Experts of a small language model.
Experts: a softmax router, a shared expert of 384 neurons.
Training: a variant of SOAP for the experts, 351M tokens, 5876 steps.
Below are experts of layer 2 (counted from 0) of a mixture-of-experts language model. Rows are named router (the router's row for the expert), gate (a neuron's input weights, with its number), up (a neuron's input weights, with its number), down (a neuron's output weights, with its number) and show model dimensions 192-255. Each number is 128 + 24 x the weight over its row's rms, rounded and kept within 0 to 255. Numbers have three digits each.
After each expert's rows: "gets" lists some tokens that make up at least twice as much of what it gets as of all text. This comes from a sample of Wikipedia text that the model never trained on. Tokens count by the router's weight.

# expert 17
router:114125118143091153156155161080118183115111149114143108115143105167160150126123170138120152128081109130138165134098147117092136098116140151147188108104137100155111144138136145149150119164091091
gate0:104147140116163093146109087094115105104138121133143161181138131154104103109145088138073117123156137110066127110152113138145076112166114139145140127122174160104131113136104156134109114090172110
up0:120140100136149156157156117135110122153120143120166110142149145087081138109127110155122087124130106103125113117098156121107137123175138168136120158151075115158105155135141162145131116133130141
down0:126118143106124166171119100167130109126129120140101194155129090102123126093077161130115101122146120106153137124118137152107079139147157127121126118148128100168065134093088139109119074113118122
gate1:105131135112155129130132126131128138150106182097134105148177093130097141144133142125141136120179120122193100113142067132151131085149150104105106138144100166118115099114140138103114072121157131
up1:164131128131122148109111150143137121102136097137127142158071118085145106173130114108088120134087122140059140072132164108121151169117116108150132119162179093094091148148136089131109140130107085
down1:092094135111121148094172133129168104161123137150140192156110141094165148137137116132134116127139157129110159118116133097165105160110119116151139135106136136097121133145103129129153106170129075
gate2:127123114157136123150117119126210098149152121138118134136114114116116113131162125070147130102139088141101132140146081097170113132121099131134130146138116117074132133119117116125154164098138156
up2:132130150116135138127143105141070144125105117141132088146097127132114160147110119182147120168176149127191118130117150131108140134127160106133098129121110118183082125130124156118106078132106131
down2:102185142112114112110142123085109113079140138094144162139113124157114147128119109156149125165135136143148153136154178139075165132113103140150137128133125112105121147159109110148152132128082154
gate3:148167117131160115162118124141144117117157102125172088149145076063129153139134105080108119121158097131127109116090083094188149144149164115090119173149126140116083137138141105134148167079155128
up3:141080157093137156086120107142121138129135083130101124135154093101126160140144119135145102113127108106174121091135118120104135151119124104104134121120139133172127093135128116135162116165158072
down3:101127117124126132136120147126145127141066118123144113069094142126128121117113134104144097106148130132079117144127105133107120162110115124072129139092104104103153150095095125137079111110116092
gate4:126097119154119091145102116113140139164127105165163176124132143115162120144142152092119122096114127146137138106150122102101143170112119087136139143118147122152151157150162169154196090165106103
up4:138165151146141156115142142172150102086162115098107117146102140135101151080095097175129130144161121126101118104121140138126130104163122162108122109141139136114093119129092082110055154095171149
down4:113096131178112165150108140130158154145142127144129084144141138090136109154172111151101140096097103102154118112090079144133177151138101133149144126111087131130158144131139167143188133146110129
gate5:126159143158113157133139137176140129115098091116113135113077140087153136139125154085152085082104146137149177130107136152113118101144139120115134095140135136140148118095125122145141085117087124
up5:112128120145108142146137114181141138137107082131093124122075145097128146131144143113164082100113112127130141104130140140133116112146172099096149105140115154138136137112123130110143065121100130
down5:151124107105130138126144126146119134145125126111129140144119140137123121134134113138114105128106158142122165133134149121137124123127124111153102108145177090148143127122121113166181159142124112
gate6:167153102182109132152135112125191132166165089102125140148124106116099148119152154120140127141104145180178129147093161102121114140125121112154121143117188127163094103122098146123111164106168146
up6:121172111145098151136154152117109128155109128083141138110135088136131158124114182143132138168097109141179133147130097114129122118102121090171156158107134124161105137117122138122138157143134155
down6:169142183120119137109135126150098090121142123102184130123138114121187155133151147151105135144146129094142146141129107174106123141137116137125147125159155131137148173139143129103136128139155113
gate7:120150164106107127037121158121103175080144095098164093120132158119147140116081160143137136173144108125137135132049125137118128136162169140089140120121145096110137122135166105122131146051126119
up7:136169120189120133169143117133135081196137182166118180114137119160139090132146099122121129088107149121121150127152121109141132132087135135136128126138116146126096141106125145136117101138127176
down7:141142127171152106116162128143112119142120140105087114127123164178123131104113128153132117124116120106135155076135115127123129125099092125125069105144159108088132119109146117119177139167112150
gate8:107134183161166095151114099178115103113152166147098145129158132080141143112169116139111131120168127153147134106146147114146122142164135098145105160146119111108088145129136162112114143130163153
up8:139109113172100166144162125136131146104148119080131089092143143151141133108126120139164131163136140140155140105130111151121140149104105148126159151130104133116142153133134141165138120132103138
down8:127107124115155119119085159112096102116137105064119161087173136112163142132164158098125102159132181129077136109102160161106111161152092133125164111126165105124141121165122128141142151173107100
gate9:112136105131139111119104114138120118114111170127115116095134111131124124115114126144155122145137189112137143162123138151113164133133110122093137093090134155170128083142104157138139098136148128
up9:156154131157128206099114162134087138140162150142164127108090123162129140160113117144119114102080121106109119157104123138103132148132124154162155126126102132167158146120126151170127132123098158
down9:128103107109147115089094135120133138162106136158124115162177135134135186144121069141092099102112108092104146115121115157116079121131159130164081138135125157126130106134121101131185121153131114
gets: " of", " to", " the", " with", " on", " in"

# expert 59
router:139114081118140121128138108144098129145111146139088140116110147144110162109136117104163160154099145135138154144156127110108131130096085146077112103087174120140140102121083112120115079149097066
gate0:101133151135107119131105131130130142092133137155110114129118091130130134140154135148097077126182098115119130156072097143119140171167142119159129085138126095142136123123135157131164128115082129
up0:108109140108143093099140120151139157149112119122081124139125146127126097186153130151122125126126128126103137109117108126133106155126124136127123128100127093157144145154102118112134082126114105
down0:145154153112105136125134136133118146117137113134169154133143068145088128153152137153104121130105139154136138119144112158161173138088141125129128164155141086136113151150110109149158098090150101
gate1:125160144194112137129076143102162110133145127096127159157104100121141144139102105153149090090143103160106137127143077130148095117177128124196113115139115168109119182089154147076106104142114142
up1:173134110064136104147126140108121103154148131123138120129096094135150127129135135159148136115131104103150114104157122107133125147144120092082142188148086116122130128131150138147096149104118091
down1:138132125157139132149144157139122133150123124129110142105171188139102107130107132138141161091154136128119129113159065142168176141122136129109114103125120182081110140106110149168105100142157086
gate2:150138154119122144138132137103091156151161095132137117142153142144137173133129186151100106103083109144145115138130111155141094181149131105144156141116136128103110170088134147113155154160126137
up2:171134113136085087145111115135104231107131113126116143136129155144127108115154117109108112117105128106110157126153131136153128136105139116089113122136135120154106119135134151143119119134113115
down2:144093136129156109112119131126143126113116157098105107137139136152145147141083120143085139159129063119126076088161136109101143110126141147158081109113121107107113100117122088147133162106160113
gate3:133161138085140144144134150120099149132173149168195137098122117169103121133130126150125159129131098114124124151134114105142173133142128126123159123164091094120120114113113105151172117123130115
up3:123142150180120160136158164125134122127139123131116147118097081147127166137160139125153102144116139174121147141123140121104100113109133141154092175097112087152151144126137122121131125112136125
down3:125138124147126118121110130134185162084104125146147135074046146100123126146159169133081102128135103150168078097107108148148107130124082112128123112105144177113092143082124116108139105115144141
gate4:114115095162104118159114128082142165137133111140135129167134151139105109102171151140109125148131165155126144126154181125175156132106154123147114170085129110119121109114109137116134123126125162
up4:134125106131129134105140095104139133093147143137139102142070121082087160144127134150176080095142109117136119119170152132131114119128110130117100120124107164127086126127124160107160125074130119
down4:128130078197093111117150110126106177106099132101098120153153056134104093151104112119095121161115118108107096140148123095135093108116142108154142137086122164143105119140128155142113142132138072
gate5:149120137134131151149145149121180086143113128120131114122122096094081163111115106155128141120118121135161114146111153144159163112141115107200162133137121111132105119119142133123148123108150150
up5:124125117134157155122136132106184086117127132145145130151093122096138144109115125110122149143165167112127119144133178121137164116157120160204091077112145119107139145126116112124117136096125161
down5:066083130153135165131156138090155120108129150118154122106102131130120126141130158131170109101110124140125109091146125144124111136087112085133149130077128109106108147147141121133131128124158121
gate6:124211129136107096131137122104098148138133174126130152101140145142083115151118120129129118116147073124143143146110078117114158184156122130135150146138101142114104180122141104118148163119125167
up6:145133113156187077143108123136165117165162103158129157094164141140151129118085184137106110142183147118127099128132150147093157135109137157115153116155130148134156130144102119095129152098142127
down6:143070157146097100116130126135142107144141088137078136123113128155090151124110104140114104103146110125157134160135125141170124132178138095167117093117109100146146139108145148143153140093088103
gate7:124121140096121170132095129097126128104103173107140078129141134130125098120135113141135105120129165134112108121120117186124125127125143143146124091119181075114140118165127109134191101144121119
up7:107111139072096146114114113151098108107148115091122098111137122154101123112142079114124170126085182158135148140112124108173131102118139109155072134109157092099106139136111136128137123137121093
down7:144128113144113113131143123111113121121078125112124158148170131107151091141135155107132152104119114172098131140137098119163088110110042083139117115147150104149091119102123201133129130189128103
gate8:137136153143067139164113151131138123120142130101159116158135101103120158141120161135122056138151089156126111105070094135171120141136157122193131106153161123102130131113159150143146152160127125
up8:114100153153131126126109101124137156141140117150089112118163104140118133109139123152104140158159150123112149121117100113136160113118102168107124106129138136119155127138106147117138122139148076
down8:135078122135115145077089085121133130113137098110117123128139100137115120140115136133098094147104130124129151123134121097100129135161172146110119119119121147136172100169111142123143118139130090
gate9:144132097110116116123085127103120132074142100118188162159148133122152110109136137147098135136102153094103116151101129127159133140136187091134146157137160145150121129109128140118154114126119110
up9:125096127135119156129109132148165143135116161144137136121172119136135131141137115116142143163123165132119163165110131110174110104109122136134097089107176065123165129120130096117129111133126140
down9:143148131106081106127085095158111090100116107123116118142110168125114098174109162116159149137133135170115141115102120122153098114124095139135101140103151153151174116100176137105175148145140163
gets: " ", " |", ":", "==", "===", "2"

# expert 24
router:149136148139169176102142121125155148156148072108111102096157135100138128106129100118162150122113085139114156108110111100129097093058144134158144110122117108080111137148121146152106142160056165
gate0:165130144098128130130103132142151093092168134117152124151145121181128164086134111101142108147144107138128145173094121144142109099148138166133093094165151149136099140114115080127142119128112121
up0:140139185133145137134151115137100097093114160121126124152108113161142137108107146116124127130147135127115106176112094083121168120179139142111133099131175137181121170141142120148131099144134112
down0:155120071152170123100140142138125112114178070103139128121100108110129137141085064112118125127129145119108150111153121175147143071156186164089112112119107130077113118129138130169131165109120094
gate1:105169122104152093139124174130131128109130133077154162114119120141116100119110103149112152147121143148153165115110181116144133125173132140129106144136187092107116104118130088118143137151115163
up1:119148099086158163143121111095109087125134117114134121142149134133110146166141127093077121154142120122158094157131095091143171128121134144094141129158124099097066153113085111101105131140166081
down1:145101135152114125141129124098135189103161136147175102128131118124156092088158136179197119160114133142099112142093153110094125084120092112134128144141115162139152113127096159122117131137093110
gate2:130169147104100164139104139117130111110151132119139144112094156131122149116132127111094111174100145121168140120113088106115105168144135137143095120118161083131099151127128133109126127109161089
up2:124129134124119100146125147178128128086142143130108127134135111146160119130193133133108091148163122130106130141168129134148121135174160122065133119205190140117124136086100100107132102123144130
down2:153109118109084113142183098121113160128123143123129103152120127125118091105128126129108088165186125097150115152160125138096134160154133123148128152102114116149159130126136110163154112138132156
gate3:119132144124108114121107108140122152094202073090120118150111128133170124155113135098133141095109173167134153128107120171141080181131160105182150080089130166083112112109133138121129120169108129
up3:142141102129139150119132131140127119138075163137126126117155118145085122120163145171127097147145109101106109121141129130123151084119137116091109182141121099168121138174118121126115127104160134
down3:162127141118072141137129159123130128156174085115181115149112097097086085123132169116135126157119133096160151079113167114065134158122116142107147162125111113110122147133126137136125156146116212
gate4:119131096071106088102126155129094181092153137086135171142129095150097160149145106113108115142130091155165122122099117150140140133175128186141100141091144182115126151135129120140141144157144110
up4:139112120105171140121158167089118163113167117110130117130163091154127180155102148074103117166101101141138132105109099119130127141151114120118120135125116164091135131158156101108133111133105112
down4:100129112097129122148126144129116118128109122128152102069126168143101092103144162159158140129126096100115144153100085099121110121119116157140129109173175133131145090149135126089142139152112112
gate5:150097131140133178129119123133145159131125180113128137076110125096117129181126136102111093130143089133112124191152123113152143114129149162128132138104114147106099142113148154162180142087153173
up5:155117146190147142167081120147155103157138124156113111121112132093117109095145160169134131067108114161129114104148109120109166120139138178132139128150168158132135148177076115162128094104123136
down5:151110149170100114150144164119123160109146106165125090116129132099135148102100135132121082139149138113121104134102116101087199103111149176136145167129106143131139080112143137115154137111094154
gate6:119159109148081109141124125124131161103169086166143155144088108122157139125115170121130130113114149114162134121133166130127101116167143126150117122107184145132119098119132099125123136138161157
up6:134153147135129128161105119142125128146130173144125138126121106079114105141132166118140111132145117142144117110119135121145121151134129117109112109130138152109126166143122137085165154118157139
down6:122107153140124153122103135153120134122102147142135133154091119124148101182088148132131110100092136138142100095124097156145152162113117123132140161126123077140158156134137104154178156143113124
gate7:134096135135145140113116161139108141124123067168126133112115129076147147091142070111103125090200128170155155135147142157135121103105157104105105138120115090107142109143110129145134152124163132
up7:107090141092137115118126111101148116127121114108129076151157104098124176081138107172108154105151095134151107115077140088133112066128134137101119104106149122120132133131108153125135142160147121
down7:133112114140164128147156137115102134157104134132171163134157102149103086140126159099105164130137109082125113130100092116143127142114087164148122106150134109193135096112106154117113084116115150
gate8:100112121101171122165101164138138133148098151160142164161092159100101104159158124098103128139156104112144127112126131140138127121106132148050116153092118115139130124144153105116186112132155130
up8:148132112131092118168143131105118146089128124115118118149128104160117130163166127160129125168115121183127150136116184161105136099128146099175098099130132132127127111099165126129119136166127118
down8:126104112111156125094137140131095158092127127108087113139129097158150110111163112100124077152104116120106129132137153114102137095122143111132115101112107129169106168106112136138156097135132120
gate9:153077133141156106121095126138110115121121146119155142116105142073126149157141106116097128097120119160131110101148110154128181128151152114135124182135150162148127104104094099144135112158147149
up9:135121116153146147088138124176127126127131142171143105145099146098126127165133112096130141101143084171146098133114122131110146156112133103136111143097106133141133134114168133179140110160148176
down9:166114139143131137130143141093137125104086184164146183116166138100138097197117131100131102144163123098123140101135151179144146162125107155110130094122132160126149148113120165123093136065115153
gets: " of", " the", " in", " it", "s", "=="

# expert 22
router:162141116107144123141157185130108116139154147129115140104114105136143129116130120106136128133198158110165117108124119150101144094131111126145129130103097171129145087122119104153114128134149145
gate0:160128121135117121166122111147155150140086122127158134118178150112143142128165169127139120127081158097110140158139138144114135182105103156132159174155132157153118120132127077130141158103132145
up0:102155075123117116107151116121103121096165139149118124152089128128110143103168078129112178134150154118118110107123139129181135082142157125073119117105128142093159158151139149140098158167144118
down0:137118154079122128135100082105158118086144146139134109102130107140172119120138124130069117145105152136108117140130117140099143114154099120113091186143141075117150142120128126091100140126101150
gate1:164122114146076116119120137116067123137119164087167089136146172117109103112102189172116130146167142109155126141132142146121100164112144118055128189092151150145119158135126128150148087089142155
up1:082146156083166107140113093147175139117149104153086142137100107140134165140169080096151098118095128131108127137140104121142156104146101129181113072156113107130145123131135127113121171139148107
down1:107114131114136092098158075132151089141161135129131170136125097118126123140129123123079132132112115172114166081120169160134142139134158112139076105127132110128099146127137144111153128134146118
gate2:111149120100134136173127100119117142126126123120137149117131115147117129138148088110129137149130150131105105130084144146166131109124166127101087099146165130106125132148104121143113150116133127
up2:090127057095123118140134095099137153128145132111188122115114114145175125148142139131144107115101140118120138135126129120117139115162124124128138111148111150125132182150143132130122121113149142
down2:129158104076118099108139124122101134154137133126165143121131123110133112145149150117108113112106103108125119113108099150193119143111146112122112119108105106111101162141152114128157129158131126
gate3:079135123124138135123136119137104123154145134115105142104108143119135107124115141173184105144107148150127172123101149084150122143111135134129103124104196100141140147156115113169145103112095146
up3:099154129146138115130147167087099133160105121090119123142080123104127111132114117187127094135091132161112124105110156125118119114095112139116069131103133103143144144188138092180130127101138160
down3:125151172127164166121106096118110102105093140099128128098147134132157132128131120147151106111135110148115152139128125133121107142134104085106092096108141117124133124149133096111139163113168111
gate4:147143180177130175110104121138127108129105095154117133122130150087099103121097105077089123124131113140115176136116109127125067143115142134122124096134132140124102115111151140091098115129110122
up4:137128141140105179123112117158088093135105128133116117139127216113113094105112131113120140120176146120128154100137105116150110128110112145159158155168127115131133120118136064141122104108120135
down4:132108135120139180122164132109123138111148081134168115173154131142167135141161125139115149120129082091127107107139101103129125118097103098100142083144161114103162156154103138132139127117090142
gate5:114197155133069156129109082162136137111115105109107099160144156161119124111137111160094125112126079132144156088094125170134121143146132167071136105158133130124111140114105126127125105105147102
up5:122082055115087102127117138114103128129122131170095143125112111129154131125127110082119161140144094110125149118174154144147150096126151126160133121136109086113111126127170075099142102178072163
down5:133113089114146127124138112123112158134124140122116123139132131136196136111191124117146115107151138103140140121121076121135147108153188164140174132113116133096125133138132089161123141143111171
gate6:126128116075157170141142155121127099116120083100124100131121085171111106134129175134133165145125137115118113106172162076099128111159122096112158129137126139133168135139165137143124092164099121
up6:143132147121107051140135113131088139122140147122158161102128100164117141109129139117110135134142113108121126111170131103127128103145135167123087189181149091157133110142046149188147137115110110
down6:112125122155142106174068131102201134156130087156104118129116125149183130092142163137148100148116138122102121136092135112139102116122143147145111128096142123140124105114137152134122123149135131
gate7:109129110180132112119147083156119116123139116158128136168129098147125142130159093115133124181140122119116157140144168162167183123120130109149118134198162150126097127151160133130123101158185103
up7:160124101094129136130130185128136165122113141116142122122109145104117112134123143122140107084099133151144102130116087110101082148132134141126151115080130110137149152091120142124140136111088171
down7:151165109133107114156120153125136170137167132161149121104106127152129099125119149128115076096116131091133131145154164179104114105092110152148129141157117135152124073116152077144174098121064123
gate8:123152106135122097155074143141118107140151144159158116159105111135092108113150151151130101145175097136134079107092142146128142112137160150111120134129134142116118108161101173103109130170141105
up8:131086192135134166114164115120133142107100105135100104130145150149160128129105093130114116152079125118110205152148102122122099138118095119139128078140143128120131163123170088128144139088162139
down8:089087144115096137098085113120085090103071113085129150112154100153106170188116118151143113162128117090137109102173143096109104136140153111118111131154158108147194116134147118136111113092115118
gate9:128131155148090142139113126105171142116110097152100087124146117086134143116131135138138089131119117150128160128100097129159114193104170144102129076138137077112105143117097140111125144107105120
up9:144161168083131159100135089125117091121140119105138136136113119125106131106161140159133143099123141118116115138101128104096117105137163137127176133119137113159108146132091073123159132139108146
down9:117143133115117106108154141106146112123133143108136111134146118127111151143120158159153104126150123120136109115109139132110164101114119177133141142120114094119160136187147107131131148126111149
gets: " |", ":", "|", " first", " single", ";"

# expert 40
router:143142156150128102131135089109148180130151142091126130148137136118162145105097152131125158100151079108138129117111133095139108135125115125175133144144135113140140157059118120160157167097134153
gate0:103156110135172146136135119168138154122121136080130144141137076133152117114107121174132119126144122134096120061101119142133117139138120108163111127113173134057152163136176152112128145104139128
up0:111162102119148120155121115195135135093139118100160144144119130146144151101122104181145119113133105115130097108058127134137120103162138138151138126104135123061138105111175161115124130132101126
down0:137124108158124085126119104150134098089138113114159116101173157132126119121167100109161105122148126153093116132050145110150117125091135154156097122144140135109146108147139127112135122123111135
gate1:146117111113144131109086117117142107099164154156130090119063144114097167149130121110110158161164135123155116123102124147106162132114134119141109112104122124098099129157150142105129135163149150
up1:107151152148141108081182124117142126147155131074121156109124103134145112136090155147122125104122127160131125150140167073122148119118157140118162142139126111158173178124146120135080128114166136
down1:185102157120127088125139134104166152124119176062079119121148089144120086150125133122093097169080056171150169154096197091152119128139113128154094121100107156146105130140110091154134084077142155
gate2:153163135145127107123110135137113130158125144159149135099081133140146135116155110114111179105116100145104129088089132105115137101157115125129065158165136153165141119107070140156120150100132143
up2:179149136106127139097064090106111138142147128112139155072121116150162117114150099132119167135135124117119141100133122124139104129149094164114091152151113164142131130113091128143085132125103162
down2:126097163162145096138116140156165163109117186122121129126093146121089104157121153096121130111109167171097172154127119113111122137117168139129124111113112152156114123116146113142113118171129128
gate3:145115129125172094092117125127115102142127128085124068100144152138177127128139125125083121155137190127099100139116115107148162137125116141141127152106150104095055122154080143081099120165135118
up3:156106127089128131096144156109123144124131167109116145117130127131128132151145130111103141155103132128154101192101108152125112098143106140148102118106126108107101127116121119100092110144103121
down3:144152143164109106134150099148192112145142168126119143139096117133109110130104137104132096139089131177110141119163148135106155123152178140116106113137179126110122151111117151160142124161135100
gate4:116139139134132150147116120167147133062106059171156139081058168143134155098126161118134140116113120122131162173100113113120140136117127129128086131153153078134126127108111147149154119104087101
up4:148129105134160123130121119126107100158176165131148151127161091104088100127114129138131150132111149169087125097121162125162115131124145159134141126134174121124080102173139095094097119135154162
down4:126117109118152116136125137112147145116164078159110156106110117094163148126120141123092150122100144131138125101088148106111121129124110079142129135146146148112115123142126165140119144152108121
gate5:136149117153146150112160114128176137154154139186134147147108137114150085127135131092082119139139117112079143130128137114151119167105150147138098109085113121116128117111112143132136126131110125
up5:094173119100134142131113120119125136083119127144139125124114086109074115142137158176134122126116132143138074126109107139076120123133143145154185163146134113154093093148126127105092159151128177
down5:112157126143139152121157121165198102140152152104129118147161115125187106110155162105140081124113116130121123158116120130163146152125116132133106134123086135090150119094131149142108142111107129
gate6:109160127128127122158150096145155175125132129149125108139092103108129141116151099116180100128143102118136145140100168107103100162122107125140126159113121116137124119147111163126099109110095084
up6:068139120139160161166137115105131147107131132164148109143087092107124167075145107099156125148172114113128140153109111092129136149110121125126074154117121120143092134120106162132116115106138115
down6:131195122131093126166148115136103133135108137106137150156113122102129073131129092143137106111113157114134140121138144101134128141121103122120081108080117149155109119117138133121058145126108127
gate7:124126079107119108096150160108133134100153191164166135131135132129134146125136121071149153146115161128136166122131130116166150127123130070139093113172124109130094094153135126122116117142168145
up7:107087103133154114122104138119140123137125048174090106161140180152104135108134114164109125162119125155117140122133168124173133152108136128121159118089114155130147099144133168158162106120142124
down7:123098119152102124126184143139160107110146092099108134094131151133123130122113149117124121124111151140125126155149167089141102134144141121161162121132120110115114174134127122130118109132134125
gate8:117111125108083127163120125111102183149137114117162094116152149124133119123130124174129096171090148106120148151149119182087130119111144126118121121165078089125097136097167090122118132136118102
up8:111107112134145135164134113150131111114123156116105164131150128137116152112170141087130125106144108151116122129106142112161140121154129083119125105098186151133115129146105139125121124104156117
down8:111110085149137106137136145171128168100187123138143126102128147098116110110129132118096126128155141161107136166101108133186142107172117112153140116135136145122117126128108122133142096136142136
gate9:107124109116129135066096158094123172160112113097151117111092124127146128119129127110112140115103136124109122138139090106143145138092188160116086089138099117118103121143127167153111074104110128
up9:143090157131137126152141142146117106111101128187118107142133095136165123120130104148145144112142142138133145137155147146101124162160108090138168138143153120104133115146128102099142151135149161
down9:115097127136163128143099143145184113109135110149146148157127137122140154150166112072103135168155108096113126095160128107143134166119136110134122148127139120112130110121136182110114091133135146
gets: " of", " in", " was", " to", " that", " their"

# expert 28
router:132148115148104130139123099144141096117136132124148133077121122113121094125139151120125133127189108122125111127145124102130157141055106143125123116122113098178155118105093159099130149140117127
gate0:123144173122139172118106139151095108171141138138103163122140123124149100153113128132098145100144098117101083093121151087147097141145116115137118097150107111126110170123134085091140098147118096
up0:150120157131119180138133120162083121154124111125116157111143137110149101121097123106106140110121110104096110111115172094139124143127082129154125110180115101102114161096114115102119138132090101
down0:125098133136124107129090146103125138083116141127162100151079157124113114105161087131148149128069111119161101139157143153132164091148151117107091106100125137136109089170154152144124143070159152
gate1:085135069121168105137077142113180155153117146147142122147114119126153141128155124075130141133134137142108157068139124146132159167087140104099119098146126125130113133128123123163100109155191148
up1:102128146135157138116093165150160137122138126175118185133059118123166083123129180078127094153119137127105162165108128138130130205105091079135114104129150129127132129141136157123167127085111140
down1:127099111115127126156150157126141126183098142149136089123109105133131098167157147103140122148123181149167097197085129125130146142088095103093152133111110106141137123142097158095137113103138134
gate2:107120090120133089124138167133120134116141132121148148133096082139169172144179085138130138163147118155169136150140133123112145147163122125088150110099158120146132114136146162189134109121153117
up2:098114100133129128131147149118139156118127131144159124111103092133175189154158098153109135146130125147188108155157105114119171145139098128073134146118149136148154139132120151200163124130138116
down2:098125101168116155155116161154090168167127122138108079137100133140152155112122100127132126132141107098103154136144083145132140129088153071136139112144176126127097101113121132120133172146147168
gate3:137108145111137110110117135089119127112135122129152128114117135123160140129124113161133170108120100155187143123137185085090113119151106095161171094120121139105132116166123124136182148159146169
up3:141175138133126123106101130107098139137119136130152115137150134155131108112095142141119109081110146118123160059139067108119147130137129160113101127128131156104118128130151123152158120128118102
down3:162098144161136149084125111087166128119130099164113109167093144096105153155113119141125114112117115153161161122118101090132133107180132182126160105132119082132080133154128103128117113126153146
gate4:160155113078130145111127121126113154111162110157118121098142104137095164098124133181107084157073144164151118095129177129144161109123114099099137150118125132154144116122089152178086119170164136
up4:114108146166109086165082126103136107151101159088131113151140157112138091154118126090127179101188071105122120136113091122158116165131133141164117123162112152101085146132151100085186143067093162
down4:082078118162135150143132105123118094141135103135160100169139134110143093159156128120099151138119091123077147101145179127139128155146107129106131113110149129168131157081142172166114152113143176
gate5:151122171142095154181102120136141130114162147114139090151136103078140120090115109122151135118155105112107108116092150120154123127115127142165133106142113140081145144123143142144146126122125142
up5:118126102118154101088149128123116137140097122146123162112141158162112125143139150123116115122100141136136168138159107144098145136138130123112121144104159123186123107135119122116100123128135123
down5:130120093139110132124157118135117130101109087136136098135142159122146104077122177111167108112144116108152112114097133102119203106109131112129183131134095087106087139117109099139135134140159141
gate6:119162117121122129158148147101130124150138135123107134110138145156068121132121077149097146100129130144132109131150095137133097137117128171095142144122089115135122181128137119117168122111126126
up6:136137116104109126109137137076138112131105149108107149127128142171067104119159082132120129147094136149117114141148111135148095147105148147074113104121119076143131181146120107149144079115122127
down6:108164163137097122111135126124123120141139123091127112124155148117105130131106125120124122115096125143141128152113159122154163126160097097124127124104130093145106112110142139140139164131120081
gate7:117078121092111170111132168114147122149114156158163156126183082171124151118140110136091115137066111117097123103154117148133116104146146103131128174128116142135155116154126104117120093121107145
up7:126136150108132093121057072107118116117120162120108127131097135109163116151154122089149115116138166136136140154117147105106079143155135130110117087109143150118085144115139124090136120136150093
down7:119125114164170111119117092110157112126136158131107100133109134120145095126112114145145122134150160114108146126092117140103114128175136144136149140136084074142094127125123143134097102157104137
gate8:139126119145100137110111128117104135157132143099117117117127134135142140118129167138125090171122133135109198109129199140094143135153153111091128085115164126154135128144107154132104103177084162
up8:121101160108133110160125100145200124112120118170150111150095135112125102169139093109107148115140149104117055147125075093175100135105115156159135194118124115126133136102139081085142125113178123
down8:115096101118061146101136098097154133121148150123132161106144124131149144182140094104181125197120138149118115143112089160124123144142149131103142141139084094110121089124113125112079136120106143
gate9:121108118112136138122109129154148119155147123123106153171103139126087096148115137142115157134088128128143126120083170114147105127118166082156112094130142146132119139123130106126135162155177101
up9:110128111137129100146130156123155112122111122115111144077115097100167156107123123115131132128159097140140166116130136109054156070131110153148165112182127118127168121119088132136134123127098125
down9:134170106143090109173111114143094146136152111120120149169139094078130105138163125100121108127113137158147123132146118118149149123126125152099137136141103118126111121141138167114097121126119125
gets: " the", " of", " in", " by", ",", " from"